{"n_layer": 14, "d_expert": 64, "activation": "swiglu", "moe_layers": [1, 2, 3, 4, 5, 6, 7, 8, 9, 10, 11, 12, 13], "router_bias": true, "norm": "rmsnorm", "norm_eps": 1e-05, "tie_embeddings": false, "lr": 0.00552, "train_tokens": 517300000}
Below are experts of layer 2 (counted from 0) of a mixture-of-experts language model. Rows are named router (the router's row for the expert), gate (a neuron's input weights, with its number), up (a neuron's input weights, with its number) and show model dimensions 192-255. Each number is 500 + 50 x the weight over its row's rms, rounded and kept within 0 to 999. Numbers have three digits each.
After each expert's rows: "comes after" lists some tokens at least twice as common just before its tokens as in all text. This comes from a sample of Wikipedia text that the model never trained on. Tokens count by the router's weight.

# expert 86
router:452563472460496515486465560470468511482560502585526512611549447527410509565479449458487518467456434454539448451474466447537523547459492438498480488549393479580478557521436506504556551468520494
gate0:450577521464503458509547525442482555561462518528517519467524433581517496536476552480494573453443498531470460530427490532459473540411407502476536405508516477522511467506531484617442554523507497
up0:509460528466494444511459466468522467479577494563441392452424517487547549525459506540459484509464512533620497508497398543517498469521555434465547614449493508457523510490482480455553471606526536
gate1:509419429513394484464546522457507489484492550647481501430495559524511455559622514429553444536460470486549515506549545514515537530499485569456479438410562596450572536495530513520466537472465502
up1:504511425566483469479514496536488495483440529522509488514494578540492521606491427485427522580481495430448530532445531436540514508503511554435458454491518567521485462442421431482518510611524544
gate2:519565464459456516492466499601417469554505521497492411538546449557406474442543446441610422516503488536559508467540575496423469486522507409459523426509572512532483490584504538422577497400505463
up2:520539456447463500508437525562441491515472538555473446527525455547410475491503474489606471537516506526523480514563577510411507511523497434421503403493560500520458523530456524429602486410500500
gate3:535478424578453469557555539612494504498436431553480545476536470413528530454488523484558460522604469413531384493511429468444468490402571502650547491510461520434497505511509523395519480579430512
up3:564465426566557476503521542557464460496441475539478553459598491432520487419492500498466456395572587425590430423470466504524525454417511489595584519554512440419513359425519524468561481542485490
comes after: " |", "|", ":", " /", " on", ";"

# expert 9
router:497479428548388448468570445535483505432297558575540556493536437472635439476575473534511551531487521496524536605556490595511542494467518510513507434516550545417592435476471464469462558543571505
gate0:359456509427521433414492522508407492533399486527439545510583547545487521536493449498465506465515387637482570523542446488446499497561530607453502508592511565506499515484499507488462514518442484
up0:469454502408559534477432530524496472411517476524433427508569571502556442476520516615454505422506462546543521497471460552437523499598540655462559561466514458461517475450542539534500437553444525
gate1:584555438535527437566535514482457468520431533554419500459556469457484461482454557531525562507420405476499567606555477470484514529471507445498478447409546507427603544552543535440453506568523491
up1:455449473476500588547471476409467436487517504546495460539541475501545508481486478543519501423558489427446528554547463486480532508503551530435407544550509453509500554457505452516431520448479577
gate2:442568473470480450516487508396526475559480500497525428523476463644446498624435445543548411457521506490497540512484431496525560485473489466559500462521495503562483544477642595491479525402462428
up2:404482536566495441555466527456522416497542461520500426508534598527407474503510508497570367486567542563458495489482522576501558543461448426534499395509485420594480544459659512448534529512490488
gate3:436432455511503460542560492540523559514414520550548508531443575430499486446490551513508532473557564510535490458520550460459542515477531500532407564573550534457551524626502512472531516455517519
up3:549488451454426423489557520522504481442459455613605597447530569524447429454469519494600511442383534407568551445524536530422431520514465482516552455493513510530505509531533551483554506499511502
comes after: " the", " The", " a", "The", " his", "'s"

# expert 106
router:518531435492468397563441419598525584517503588397476571438460514513492522510501539496475492482507497601490518470449535400512413467475491483567524481530517525531539487373448425590543515491582582
gate0:469497554479594517494458467547514520525459509568632490523553538498510437540530502500461495492527538542494576431541499527538490541532544507609531465436445503466520521474471565582488421380580438
up0:414511571507473511480425378490471608549496599456595432423434495540504489540520465373514538497497574571506536549605529496459563492501470504443491456439543462484449600458464393641495552465628482
gate1:504498447440485565541505496615500435479401459478427436549569462535554491531582551497548475592536470530572380475555457541547525536500506492531472519609446583529468531504495425421476444611544420
up1:523517482478516515516604462557518393459470456524480553610551454542499464519619483469537535534563499527550452525552428489504530502421450533549557563586483520492532474543549404425505476563545491
gate2:539516442549492439504509544525486564575434466512528498362542511466528460443465506513483504455564564457503495495520444496371511503477462518487512567518582510541478512434474504554494464473593589
up2:497504399564510475583561463502531435466431451510590448441445521468483519514462504487495536507468663543538483456566527554522468470474449524462567457556495401496507520474522566444476520490543576
gate3:463465505526436443481492530477542497513524617485406427485526475560558513560543484454459578528490511476389438447502548503474501530525479599454538438422508434557502499460466497457446601448503571
up3:442495447485501523565479543523436414443574409512598457469459530487380465486503497467497466482428427472572463465506502507585554457490514392531402543583466584439499525566603530500499398606507451
comes after: "-", "|", " /", " •", " Born:", "°"

# expert 81
router:508544457462392564559515572539525519520508444540515556557441390408606466595562573532493475470490504546590525448397413464493426485538520534644519446455552478530445523441486439438447482543544406
gate0:563445394511617471525464500536570491495468465506458436507506472484516437559454541466457513405482522490474421556450566463561559447476475420497478555528519534432469522505520481418532527466508482
up0:469544602537466529450583434456438511544574593462573540488448496512540460503487479480518564540548501474490621467602378485417507524467400551533546423505425470513490464514472555510467482525482515
gate1:547455445596433553444493471504546443477471507542482558481511520512575530507561630545510431636432560445509569554564508447601450488527560505588488468508528401557483477589501601459490591512574509
up1:501519353497557555515488408441534478497370501440474555525535487540484467398530483654455521595524524530452496550555470446535465470591519478480440409476495470529441510528471510524469521450613547
gate2:585427439492409531410489536517470551522424462478515538477507483512479447445554465489546448426519498630514525625559435518474433498570448485445570491611579496436602566469469492413569432538497467
up2:529440458561439514492489523545481554475438500524522522458491503495516412437593509507525473446466505543530535552601466508498460441494427472518584501511536519496559489521485505513506523560532512
gate3:472493576457523525539513425431526452560505563467446402574491514491557576464596531492470425502480559531475539380495558459590411516502476465494464518551554589581438430550516513507492528409524594
up3:522536439435499457478479525457541542564485525429506521580492470467461456492449407578478644420530468498505514525397500494424428474462564397534489620464531490444582571446499498549451436485518476
comes after: " |", " 3", " 6", " 5", " 4", "1"

# expert 76
router:460409546534613558459514461505430546533485461478507479546528542515389466395542563529465540477510570524503545435508405433522462576509529465559478510506464468535397446493443495483513481449485499
gate0:481484391463529557501453502568514554579560489421478485366465434578514540378490518559461520436494551466565572516514514559533536435476487489484491448533547520551480542347437476528526497414509561
up0:499470404534458432458482509517471528524454416558434533457466493543596483499437540502533536399510594425468620520412529463416480513464543510560537467474479559531494442415471556411532606458532545
gate1:497521523586460428410532477522490496496496555566437581506469484587471445553429465473505459425507511480454521557538571565504449470449473518517626447476487468489511468526486502474590677489439494
up1:522493477519466580453527512551575464435469497497599494459537421503498436573521492554519517437535483610535472545608506549507488477429569450503506490482517567500530482530406545458477605508475491
gate2:489405498516552485485444559499561499523586449526470482571516514466555531500398472419565460522554501487485525423534475477375569504541506489448429452472532538505475475496512425480539456522532508
up2:461426542554524449521434592454482461506542440426488454503547511501600535488473443476578440492525490495529619376534496458487514520563474517497437416480469560504498482448463481421567465482523520
gate3:543473509451559517585496563515391519459531571474518405584484544475463563436453564510495452490469507486526468461530510497476528425548459544572512484491544457464486597487487498520505550513486438
up3:475483526478555521443463474543471501539598449517488526482592453492420476516474505506479555540463497437481497475481453489603490540407542511488535578479503581512584481511453451463479421493547497
comes after: " the", " a", " and", " to", "'s", " The"

# expert 28
router:489437408506471396453537467515523513512389478479486455458512466561485456501531513558540559519500536447524504395647456496479368448456453461480538494418574520557525462453401414495554435560529499
gate0:462430477423500510476552569486582500374470510384404464529498498444520464549525608536511517487547462529422557591412554493534586363524519536481542451411419533458440533475446473462489513403452546
up0:514471418439434435527607627541588475433457506415458473490563522411413512524513545523441459444488438496505533588464525437487528395518525487489566527509421457465497573587420554480449558475563520
gate1:427480452444547473473567418527537501457484599485451562493454477472577512414600508487472546363496583492471516468513563508568505476505540473488508437558462512425562502498475382533485416536559572
up1:489452430494433463552505450481467494541453548554566524543589503431501478516408622502484362495490509487505489533428519594399602516511442544445510558431506544457502487553529596472511497644531517
gate2:586483412461443487470444479608477579502441452458450474487424468504541524471513429531479551563511516497544448510599456539457431474511519553464601516543546556563444517447530467407475534577526519
up2:447513533522567530499543464420496418473542548553497553518580546471427482531510541473516425483478501493450582445381566435595534549487491454581421512475473471448554487501477495607481480464501505
gate3:478488454535573522537535583547564426530457523426506518583538538488492451539531472579482419486473564582459492470496508498531484485632565387499482406529423477499529534515516427494422572470467496
up3:477580537564480405391499535446549536507516481551490451515446535511422439468456469493485562510538429470541595433556473549367445541374473392534450625504539459516502457524504537509498483496512529
comes after: " the", " a", " and", " of", " an", " is"

# expert 82
router:543424521529578556551482474483455563466445549618449501582621410545484421440476588563506486446515487590432486503536406468601506522481503541523500504471474427483496492517405433523496491531470535
gate0:482476502577560517491468470462546487484537470521622527501465488358549538552515541491495547414534470530562580543615528479594554420528481475521505471472424428544510603386429532451513484468475517
up0:576519515598508526463494475421512573449564512534438495534434492492521619553524452479506525452481536550573630572478475463556488556537488488550453538482499479483487521398503566427564470458438515
gate1:520502565491460456504504486448568608464408526499548523486626548573530529500466503487536420519494502580500513522606445492486536475444463523369448494509505497511525474535493531511485493557505513
up1:541525600461484476486540535437578564460466533512535510541632518540536478530420451513462485497524544574497508508519421494505509504453537469404482487490465483500511490517464491496528523483521466
gate2:515440474518530580538529470476491581617502580522537550492430344529468459569486522542504487496506392470520375504530566484477502539444463546499464416489500542567539470553552495543484500504532553
up2:460458468477519499388534504493508557552589527576579517517487582523505492471460526460496506495491535550531561430525492500470528597601502514545437448543532421515485427564450482451485497435478511
gate3:498619453515496495487486518614562476558551505505508495465533438503487430499450475480421484589444426528460564676486495545503496485511444489509588547580514498546530474466571436559424439500507523
up3:510489447473505566515520458654547433512482501440491522522578471532564412561533394508529464512503456501448578530559487497546597459493525558546430523617460498595485473451522471503460495424572497
comes after: " the", " a", " and", " of", " to", " The"

# expert 56
router:517486562491572538504556481406390503544520457493480444498460508613506448503458542483482502509513487477472555410535531436428487560535506438508516560520502411548438489568442550570561593480540474
gate7:583508478495538543502463587523477627488575520433436510429493511500537548549556430491572540510502489438536503535468383484508408487557532474475544555530515582488468515495489498458489550527472490
up7:542531499441506510499537456460515412509519457518442462555541474527446404541414532542436536486546452474505488538519562519572514548479375496460410524518510499503527532580554559597508586472532461
gate8:486479522463562507410538617524554493459551518436584511479492514489415589387508529457419444575545435460438547490517606491444530550450541472580503367521515483525518519560448524542487405535439486
up8:508499530553512472500444572537458447515469398518463477525505452529559451513511479466505484460572541485518497591514434488543446378540512439471532520530461539518451530557477522455544526400563565
gate9:605490459502436543499586487494480515414511391407513539455577496523505548433530578510535476512505473608584446472541512473437511522451543425451520425518577546545509507446620439538473515547504480
up9:505512441525612509467522427468572581544512536517543452515425607544606537544431499541489517490472519446482525587459513532564528593513436489476401410554471405511561451512436546500604493430448495
gate10:544492504564502610498496458553458506508468430455533363493431446552472541512560556504488419449511481539436491427533518423573508537507521446476577446420574460504385467464452404463504512493466513
up10:510503504534528425511471340550514437459527451456492527453650488513519466462519443524484475483492599593580464521454508500494472491518550544571489540537488495410495502465529508512432443537483532
comes after: " |", "|", ";", ":", " USA", "',"

# expert 51
router:521469514493532501601544552595452438578475488535513493557602459544430474514529443568506468524484558545493492609499515410524484481535490501487458508519481515493374536525579446386463496568508473
gate0:499485517471536568523357467498446618595507464569452568507571429482519599587506408500477457582415436566483469457494490416476514525475460427389439538499482523548530516445512479484472557531494447
up0:511432463511389509577463515550549462596552484496483462560554578490495420458476523544508443507470389497520527544551526515488444532449558508446541420538602497566538439510497511493490479552584505
gate1:529376490521525459468458565475607404432390459560556550552509496555545483433469475498490496529500498583546552569561413461589488535483619534502392441523479455432475417526513445467488484578540432
up1:486624500462497610479550483513376532513617540465436450502484515442510527502521534545509508509418485413461482425439538520443484453511453495539590593472499535595509575526485534517512533442428568
gate2:546620504487523531553445548518542486490481522438492542515506557522467506422404513518489528445475467504546440487535414560440508479430558493506519489512605526464499510455544455532506494602476476
up2:458341549472492499436551434491454498523536530532451442492492521448542503489617487497548517540513507465409575511489598397548541474560464458477462531562390464570486535497472525496518488402564541
gate3:500503585474501539495529455553436464519529600496557473572500489435534531479549446465492513485515438494381365513530529528471578561455552463515460455451416497480496553363450451487524499573371488
up3:439481528541599463501446642603429432530486465494470480490470545488493483430533509478450500432522475548587520489410535573499543474473514520490559550486499463503388434466556508512552493469471397
comes after: " the", " to", " and", " a", " was", " an"

# expert 29
router:450448480496501597539447439443460486506518351475464452602439539374489469543521490480506459484548480564487509515611486574492480490555592475565474485554400545567514597521521449548532461477497530
gate0:505530442464591512556586467577393490454444500504553473401500504564527520513529539477535487464509512428481563541475519520480539475370510520554513560445475509367499539461488485562527484558574497
up0:472536442483502448553495518506484461545451460463592534504499493501502453474534503473534521433532405439458533492501504510464543555535557488518558531457429540545494453480536517574473459514479512
gate1:552498546462510495553546499558495546506465490486563500610537488537504457508556434602574592534579472575567463475539456490478570472542499465604535535471543479490558331441538618560489483482528549
up1:455449408616551493505466483458517416472510513476466481338422514500548522519411571476427391430448525429446483507446513467543470502457529490415486504535406530468423624560464389463529499510443512
gate2:550461516487494486505577563571546411477521547477476431532504554483560479407484472521554569448645563512460538518550414524520495499512465518384511517548505421615415481409654603445478561545578517
up2:553575512551472428476501507551491468453497516536487531532569578511567480421491463432529536461538438515546482438462519473611522482554547527514452509513465480559480493404561484457356501526526491
gate3:403546473587475518470444514474652512441412513417489465433503502458532405530565499565493526508462465502501506431505471419458471575503396524521471441589502541582383485493444496544448493481461502
up3:480437467579412523517479448470649453487454512437527505484430481417514366467542602512496508507486437531576416537565441483437496580486452503594492485533494480549429515443550474531454515513503536
comes after: " of", " in", " to", " at", " on", " for"

# expert 91
router:506516478539576568479548576481551480474503480409559484467527601594494518525458530476566501464470526458508513540492450437467464480532552534506449540573530524577529542419404481487505560411515456
gate0:519527497509489364498562561560445414489461458585418466506514540534462568453480560465585562493472415436515500466572551470490488467505517519565536493451467518419530488516518582557519559490507471
up0:591504475582591606393538588552477390474464420523478561473550553550457443427558560435530468474514491458492492440468553495479478623547604530565468444475513525587482503502515526502459565542490496
gate1:547529494485518456585556481461549447563451470464556536556504523419536497550488500515553532375515487592413480471512560499586517547512434487490442517549508475527549534465480506504449484497481531
up1:549379501510492545581412446511500467500509486490377571560506527468508513466535492520494499500449507581530479519518485518528511435427476505519527558447505508491503454437454564560487482501526489
gate2:492504476524515447478489558599507491432570436602535536487530454462534471461520549469518527586473487605569492502565490489541548342428456534555479485551502437563434564539489511452487526490486516
up2:615507457477497493570552485484460539491578542439475449495498554488410552477470528519437382538497505467414389500462550466535466570514500392542449509427523525531582466468434473554518494476575506
gate3:525435515481550506561425553441515523476628558623525407463519511612535446611565498435483459556362494418612491546474453540524521460501484582588483446539494550586472459447535543471456491487539475
up3:535402515518564494468389507382487565486599549608526440479534474564511527556558490479448490631426537457586582527488482533492510488518527542517493450517475529549482550495500538512468545522563474
comes after: " F", " B", " H", " M", " P", " f"

# expert 70
router:583532530518570604462493530497593530448549519437549516502563523451493556564471500426510534485586483373464502547436558457453424548632457535457580555598519566508423509510467517575502559421542482
gate0:580556459514493559487603458457500447464445449624437551534475540455462523472507529531506433479505479421562489527517433446577485483503553533539559532532467563518527499433452550506496477508414428
up0:562506422459485511489545484465502441521467505528446428547567502414491507478502487498521453531539451407526521571566494502536513518456609605580534542548408447472487549421413538492547468506528494
gate1:574573424572534514409441543552498545525426468481467429444498482592505598463507483544445378546555518495544513529527534605522525504525483505457391539506585518540487528523496500528584572482477497
up1:523527584536514539543392503526455479504483477466514450476495441447498582432553477512383453547492545503472480600485563580509501580592515562499456597484572498508538629542470573476482496504455484
gate2:546346534547553488501480543476501471457558463458529528465558435511509495534570452485542488522538460465473397567487516467494443465537521662448524524490485533536396497501473588460556457429553429
up2:519365478509533478528536504502498418481548471477532508487571434510471499553575484427578465524606448488468477516478518507502411511516522621454505512536472504517442457513502545436534474434468455
gate3:598496515409435578559635544467593500498480539426522460406520417517469434485546507491526540538478506506488513513414545524473503439536476506438479433416422456420464500544563354552392458415571568
up3:478571523541546466393509431587465526471422469585558492422499465500489497489514461525474530501496496437506552456492489560500509468438492534532491527489495544536427454535448548423505563508537578
comes after: " B", " H", "h", " b", " W", "b"

# expert 18
router:516532393520470433503516397527482567612527540446518543399352388547478561422484521455437533498537609536494517481545531488515491503453484499551541550565581517455613479491555377544567563526567588
gate0:456516497506518486482574473538451582579556535468532467484413496476574477506456565474555526547529599544485506574473557386518503631538431490462547521472538371474499532470481537656591462534511521
up0:468605533563504520429508501512518508568435464593439418452512537515566562443530476579506434583500555434462445556549548408552530464409479426510499487488501496473520482447466476500471473495425519
gate1:455467516470441551463595451427529502571449478412491551486470503487491486482535506506570482457462551507568528504383506455510526441519473524490509506498436571469481495489497525533543508511525546
up1:510451493564527508606442530481595470475484529500591492589519529457543535491542553452517422500563566557527440501502464562447508482475518588500448488571448553344530441399528508533454547461513400
gate2:582538454504598519498536492523504473448470427480452418520477498425532521503463552501467427401470495591430490523465470436387487551499517553509530543508458443517454524475577539566419544476507573
up2:463507422446488483440421521484409517422549507526424377468457531499508522441574435506487495494460504527463464483432568465480560442510557494548542567458508557592571558563478481530503483587412427
gate3:539565531486464508567474519549521551519538428381577481542460439449527430450512448359492474445543501382478440481553458516499368534521545487516540462553442489483455517562487617498518487505502394
up3:456543515442549500494525454539466467486490543446419356587485444530503470443426529429409567422560491587486503629493470499574452558512503441539485407566504507503473578509482485517521523455563533
comes after: "-", "|", " United", " Country:", ":", "Scientific"

# expert 93
router:461500541482449635461581450391424518441451575487522454506594466480495522481486437521460593491429537407539536482476472604545555543477529491540465505391451487421476418491416526501428473498525487
gate3:433517401465557481552535479510546596499587469512495556448395490518440514537501555538450526457485522449568503501463579426487412470485476494451531559535598528478433492559485497531489548547418545
up3:541516460530440428485498489518482499303442467458480520519559508498566434451566559589602512526545518530540470492543581536480562478487464520488466486422404437500492519471519419474475509523548483
gate4:475558356505521526459538367544571486467420501504457439510432554464640566520472487466538422526548476530470496573422480561539474498580493518480481504475437577520518467478514508516439449542541531
up4:524606568491494500512597523478464444423568406513433483463459533559395487548472490447564563485533388550568555451485555498479486460569426363478439492596535501483476510461521544453519506511472456
gate5:431540538514532494528462478459394455449387460477522520483548501486467577523545435489441547470525501466485445434464436594551467568543501483560504489483426498484375505515516477472530495438485422
up5:441503531505556570510606612495351499474446492460442508428454498465455501548506480515383471482495430409492512439530493542454481545474523505478538427494496586491488472486427534530585563437511500
gate6:542477496527533498465527430412550568555478397491493445474505531489491510484513462465473663484431509585465449436504483481496495470596536486464532510464520545375497470423564557594516514488462440
up6:460601490567457452438517516424487575540500451499544485497459466555427482417509456425489603480453549524489411518616472493587501420564472489566538463568546504408558514486591580612483401522649529
comes after: " the", " a", " his", "'s", " her", " their"

# expert 99
router:501452482466493523517555475483489375461423457564454531504619487517566403561485498604568512451541560472523499561563425512484521529460579507628459440557521521445530491574454566485479529398514490
gate0:563421425447512448493527576547449452410587530542444451380555505451529589525558518555553454479482484492525545566500339564568546433528459446517477494536426539414524532501461474444514477460585477
up0:457543536557488525435434463527510478568564472466462508551444503554478444506452481467447414573505499573411650489428561502490474547600447432471453546500585445595522461541536433476522547523407509
gate1:549548414547565436474576445393498513507511436507524446539484509444506513556483589525507545506455444420580563508579524466521457528516527499607448449523521488413436546523391556531529495514425542
up1:485485561504386520565515476536420465553492523506529536442487405531590497437518485488453522539638505501421573513457472504447496516463442470439531490486549479618490503535417486397503577512579445
gate2:473443494508514564456485500498510531596492446488519476568459519449446517443496385459494491452448534601462476517584457395485510475560492547447467499503479475466400469480510399516447533457557460
up2:450487472467507600512449478499490412502482407414522475523430468499531472421444470516489509395553529531536446520512445437474499467605474624517574502529492482524474501447516438497427534406572452
gate3:519526540501412553475518500476466474592630533472445407536449441465562516456454564514497544433488471452615602507513533555543484505498434484502503428442514410515450411407576534537475504502458517
up3:434420567465567499536540467434479465475558526495516550481501458490493447505550453568478444576500490540453550497505525520499538480497526545519485505567461512367464545559494489503483520653519478
comes after: " the", " of", " in", " and", " by", " to"

# expert 125
router:452515517499542473535460490445565506488477428567465521461596524431413542512483439524506427459511521566502508572416495562576482499626561498439482596600550588556552537435526475522536481479489474
gate0:473484517539520438465426498495488488458524532517474393386574530459450580526481452524446448551552553520666431503497465544587401518439568508435598442534489522404455579497446560384599389562508440
up0:509577562462496487533545424555511552526443492386529534571503481464505402413484591452571515546552488497478574458618582386453522474540445463564549484437485573556494399468494495555407562486551475
gate1:530548538506365574505514536489528447536462510492512478646518532540561559437546458578454461523563544542451432531515490472587482447477521511505429407459471575527531501437510568506487459560521619
up1:664516525598408485441494635512542472530510495536475536527472469531639548462608496536398444516448440443548463483526430499453478521443552546453495440456517462440527526579525519516506520482444547
gate2:430456601432530401535485504476547485590537484476526545516405454568451508526386462492578502551592349526548536406504410493458564451560509489581527487523429496522449467503522521601553462531476448
up2:386454536374452544475502509484534532608497419542432456463385485534483514604463482502480488561477450631491512543515512607513522486425524529493423538393491547467498514464488586468556507494524427
gate3:461516475483500548501517416503531615435429441506515443525544534480414513494566435533562523412493503543430489532458515464489524477596517541417526502561527563527438542436554460442556517402498479
up3:428509463499488538491511423532582607455397443495503423497561509463395505512595482496566527462551508552384485555445509455521506428573484535434569472539499573500437526422545453414523520382482508
comes after: ".", "\n", " that", " where", "s.", " when"

# expert 46
router:485461491534483538580488458489491505586464510524508514477421442521463499510441510448476488509451439546482501489447565570483460430545473467543535571585537485605531602525518458564420482552487486
gate0:517489566549494491463585467508545385451559486445507425494554515452521514419555453436599486412546479427541541454483475431447481502569488541558560495408470508445570448482544579517500584521544568
up0:423460481522550536519521539422522591551464511529407555512466436457488431554513493487423625535512516579524545542493443517467477402443445513509504501517496559462486500423440332553470409493479557
gate1:443482513557442508524498617476515444466511416465579465542539496392524558474612474424526565547498512470540447492515521499362530497493619509432537521416536419518458542516483538551479502479452469
up1:500443539529509535532466592496483483498479402487465473480541483369526566536564555522514517514473529477472504523445595515563536471538597497452535604435549517396378450454553499503433461417471493
gate2:501565506506578549463544489469532490481422532589563510499447508538525476443530498471564446514556568569465509428458407441486511459451382449516493401574545565555413449518575583521562538557517502
up2:462514538482519428497506509495511537522527497406400576437510548486520543491534448615501467559538477619467429540462572557562519492534534467544512496507513495560530542461489468487438474501501520
gate3:512484470476540505500547468577423486487515484493518444473528517474566548507504450547475473602507516541500394534469604535515416580540501572510420461503506464456446532528560526420426583528465502
up3:486466414439509566527498502558423549468507491464515466429510501546483496571462495507459461561472554537425495559485539544510515553496467521553474435587545561528415510502437456445526480629455543
comes after: " is", " as", " with", " was", " in", " of"

# expert 103
router:451487492462457463429454458545409494448491488536526472463532521474519489489440519495565494471508419567494544461527647444500499481505615556533560453537471519540535470510517550567469506476569515
gate0:552487453537408545415518450523492356374446443539515564438420492501487507446466472511549487510518509517622473436476385539473479478546477501470582616458538505481474527546505523524466437423493541
up0:504460458428382426574524408451554458590500456625525511369382468541552560514508490398461510597577580480574494498458524499561515535443474496448535544581530456551562480431540576530664527486537467
gate1:509556483515469514413496478480484471572468542562480520545457436507518468477508437525583547555466544586473456507491508553456544548396535498531498500512491508432519417541498494508533542481531483
up1:381484523484435476582558422497523490502513526437541458433488471452543466524526478459476436543547569540513525569519474494544504531516530528494457548451508489535484593463538494486522499455521374
gate2:596574430467493596548470435492500477564574455546560434529446467437540502444464475453549473512540525492420529447500574410493502555547509451504536510514456476561476423488556521501531500535598544
up2:562540564595535475509568521486587497435575532489457606488453558446558454475550486490462456471461485562511465515462532532443533551515471524535447505476539477436490571498499490447504559442473384
gate3:532469467529479436545495610452460499449467497453509537500480542534606449560414450480498587493447484446528414502495565395500498462415488560383431526562498499491482464567599501557571537544475514
up3:435520429597498543427532482481517440516505528441524571484458468483406447545438437579467620468523425558467550436498435550523556532497424391539484433473571526490587479520509442512571568471622479
comes after: "\n", "==", "==See", "-", "|", "==="

# expert 88
router:381542553422575534521418520528389515495514533398562474557436483517488477571481491441539523582541463440473525463543456436414576524506559473528468490534459460561443467450517496571550486485532573
gate0:482526568495464456482493498555569457500480553482462473607496450513633539481530520485425535572476459448538571577480514503512496548472483525425508489492587474563501464444530566500499495449497625
up0:473541504509461405480492519514501427526488494502563528534444506537433542522433439521467485507521433555494554557441496427465477529475419494496480539468508563532406498442434467515585430512463471
gate1:481431486545489483535541523502488504542390506497489551360435431550471464514566471507546442490491514560519519449502537568540512561492530531537496481497530479498532509390532448556422492460542433
up1:498415510547489424512597499456549465508407520515498615488399455562590453538529510572499540512573522588586540480509518567604506491454569608558528424491457541514542491402518482490407515468522515
gate2:602457524397481503448518474454583609501421486466524546501451544493566549544536495535530605505420523497450427535568440513451416508484519526524494579544416481468599576549512477526558450581504493
up2:476446487521415503575439463463525498526556433404461522475489434502390565509462542529463432601627521515481479541438471405546563404473447427514549521407491539472424529528545551545461517376510516
gate3:510562533508514491486517428480538510518502518545459429553439495557490542506440498463445645464483472441404557342474477465426429493458422515540469464495542484537456609565476538475518482561495474
up3:498541463418511437468476474604521542475406561547423469473452483479462524499410536516464597529461459557453528436415475582540524435485515510532506485522600553452455556523480493497536608537558390
comes after: " |", "|", "-", " New", ":", ";"

# expert 116
router:465326512532497544536522517559504499599525458435479507445530564509478459489450492512521594530399481598514446478585514462559443526518536521502424529452599552454431473503501507511514585441535508
gate0:584474353473495357533560465480518582500490485482497476448468445469578579433498558567534467427407549570512588453516509507441497492524503461516392561406493480430504467419463559587519453454496514
up0:506449500491630621497535492574522530562510516554485523482421522480447513488547494539384479456412564531477515439556420521456372551523593536483515500446524515551535570473557544512462531445452401
gate1:462471481560449511479545445520530602503474510466557473542537482418488472446479504496607437625569553563526517466519473462564462483469461552496509465467599523553516500581504430483597498462524473
up1:484563524498439521426520464575576460475512530468500440415444491542482526523525482476589496560470550513479456469490511459583390458479541539494458467449515536496522489509490541503535530469539521
gate2:554503565565498480502547454511492432472577472554496461533420577518517576521569587427510499520511470568552546550475623471470541532490507519556528418508504498433544581629565442545472526334547490
up2:471447523556512393516499491425409467513491500560504521560461456572540481394478593464546513494523456545599573487650468462516489598392500475512541507537532485519491491431449492559456552544406550
gate3:522458496546538425474542577500504531553530484469532505478463459485480584557521600509541453521573433536510599664492562453509459532506429538488566497538482537472553449588477502543499574485481514
up3:502509477513428521517506444565421559528491519428459555544490547476511443454460509459478476453441490520513491474599417531516601520456566500511436453538506449541529497477510510519585445538504473
comes after: " S", " s", " P", "S", " p", " l"

# expert 77
router:458512425433447602533452491389463500628509454434471408539425519444612522493486558501532541483424613450432454468449556516531551543572504513518571543507495529412471456573426556560429534533479486
gate0:500543473475517497472534532460542538435506488392510577535438417467551452546565410526442476518553534428430493559486522523539489475528526540474465476487405572471463443520617536510531483524506526
up0:484498469484602449467468471531443594499511501572440438521571530570564512407351521448591429553511503566534437547511463472560590517555461492494542484482520507493465611491501512525464526524592503
gate1:485492456483482496464424482479506504475490468390587519452403472454492451568507505541514449498548481537582543477545461529464504542529519401444448487556518570504520412525476497425525402573512578
up1:428497516499454476474439507547481508553461441456532525437429493477459571461558479539517426558584553507578536495482486505507508540511546440563462455519562533468439438515509475399516449591442545
gate2:540486456554438522504413556534572478457504480483537472553565538457523545518500515497532545605517455407463425496591510452535490497531536538549463483547523558515614526434444462484530463496537541
up2:557536437487502550505502542515607449477470474563554497532598445469581541521474535465509539598567488463456524447516497455458563497531522552429466462415487494458549548376476565495493461543544519
gate3:482487503512409517471488473503513439645540557376469391570433548426554531403482508505515557533458650532470490509467552478557486503635522556495491617417501445460474508536509476456541456524482534
up3:534445461374479492513417516552405492402500578522566637439540483433411435510423460515494473470566480492529578492522463535465480513450485466521443454625519540430492560502443456585536550485511566
comes after: " St", " st", " t", " T", "st", " the"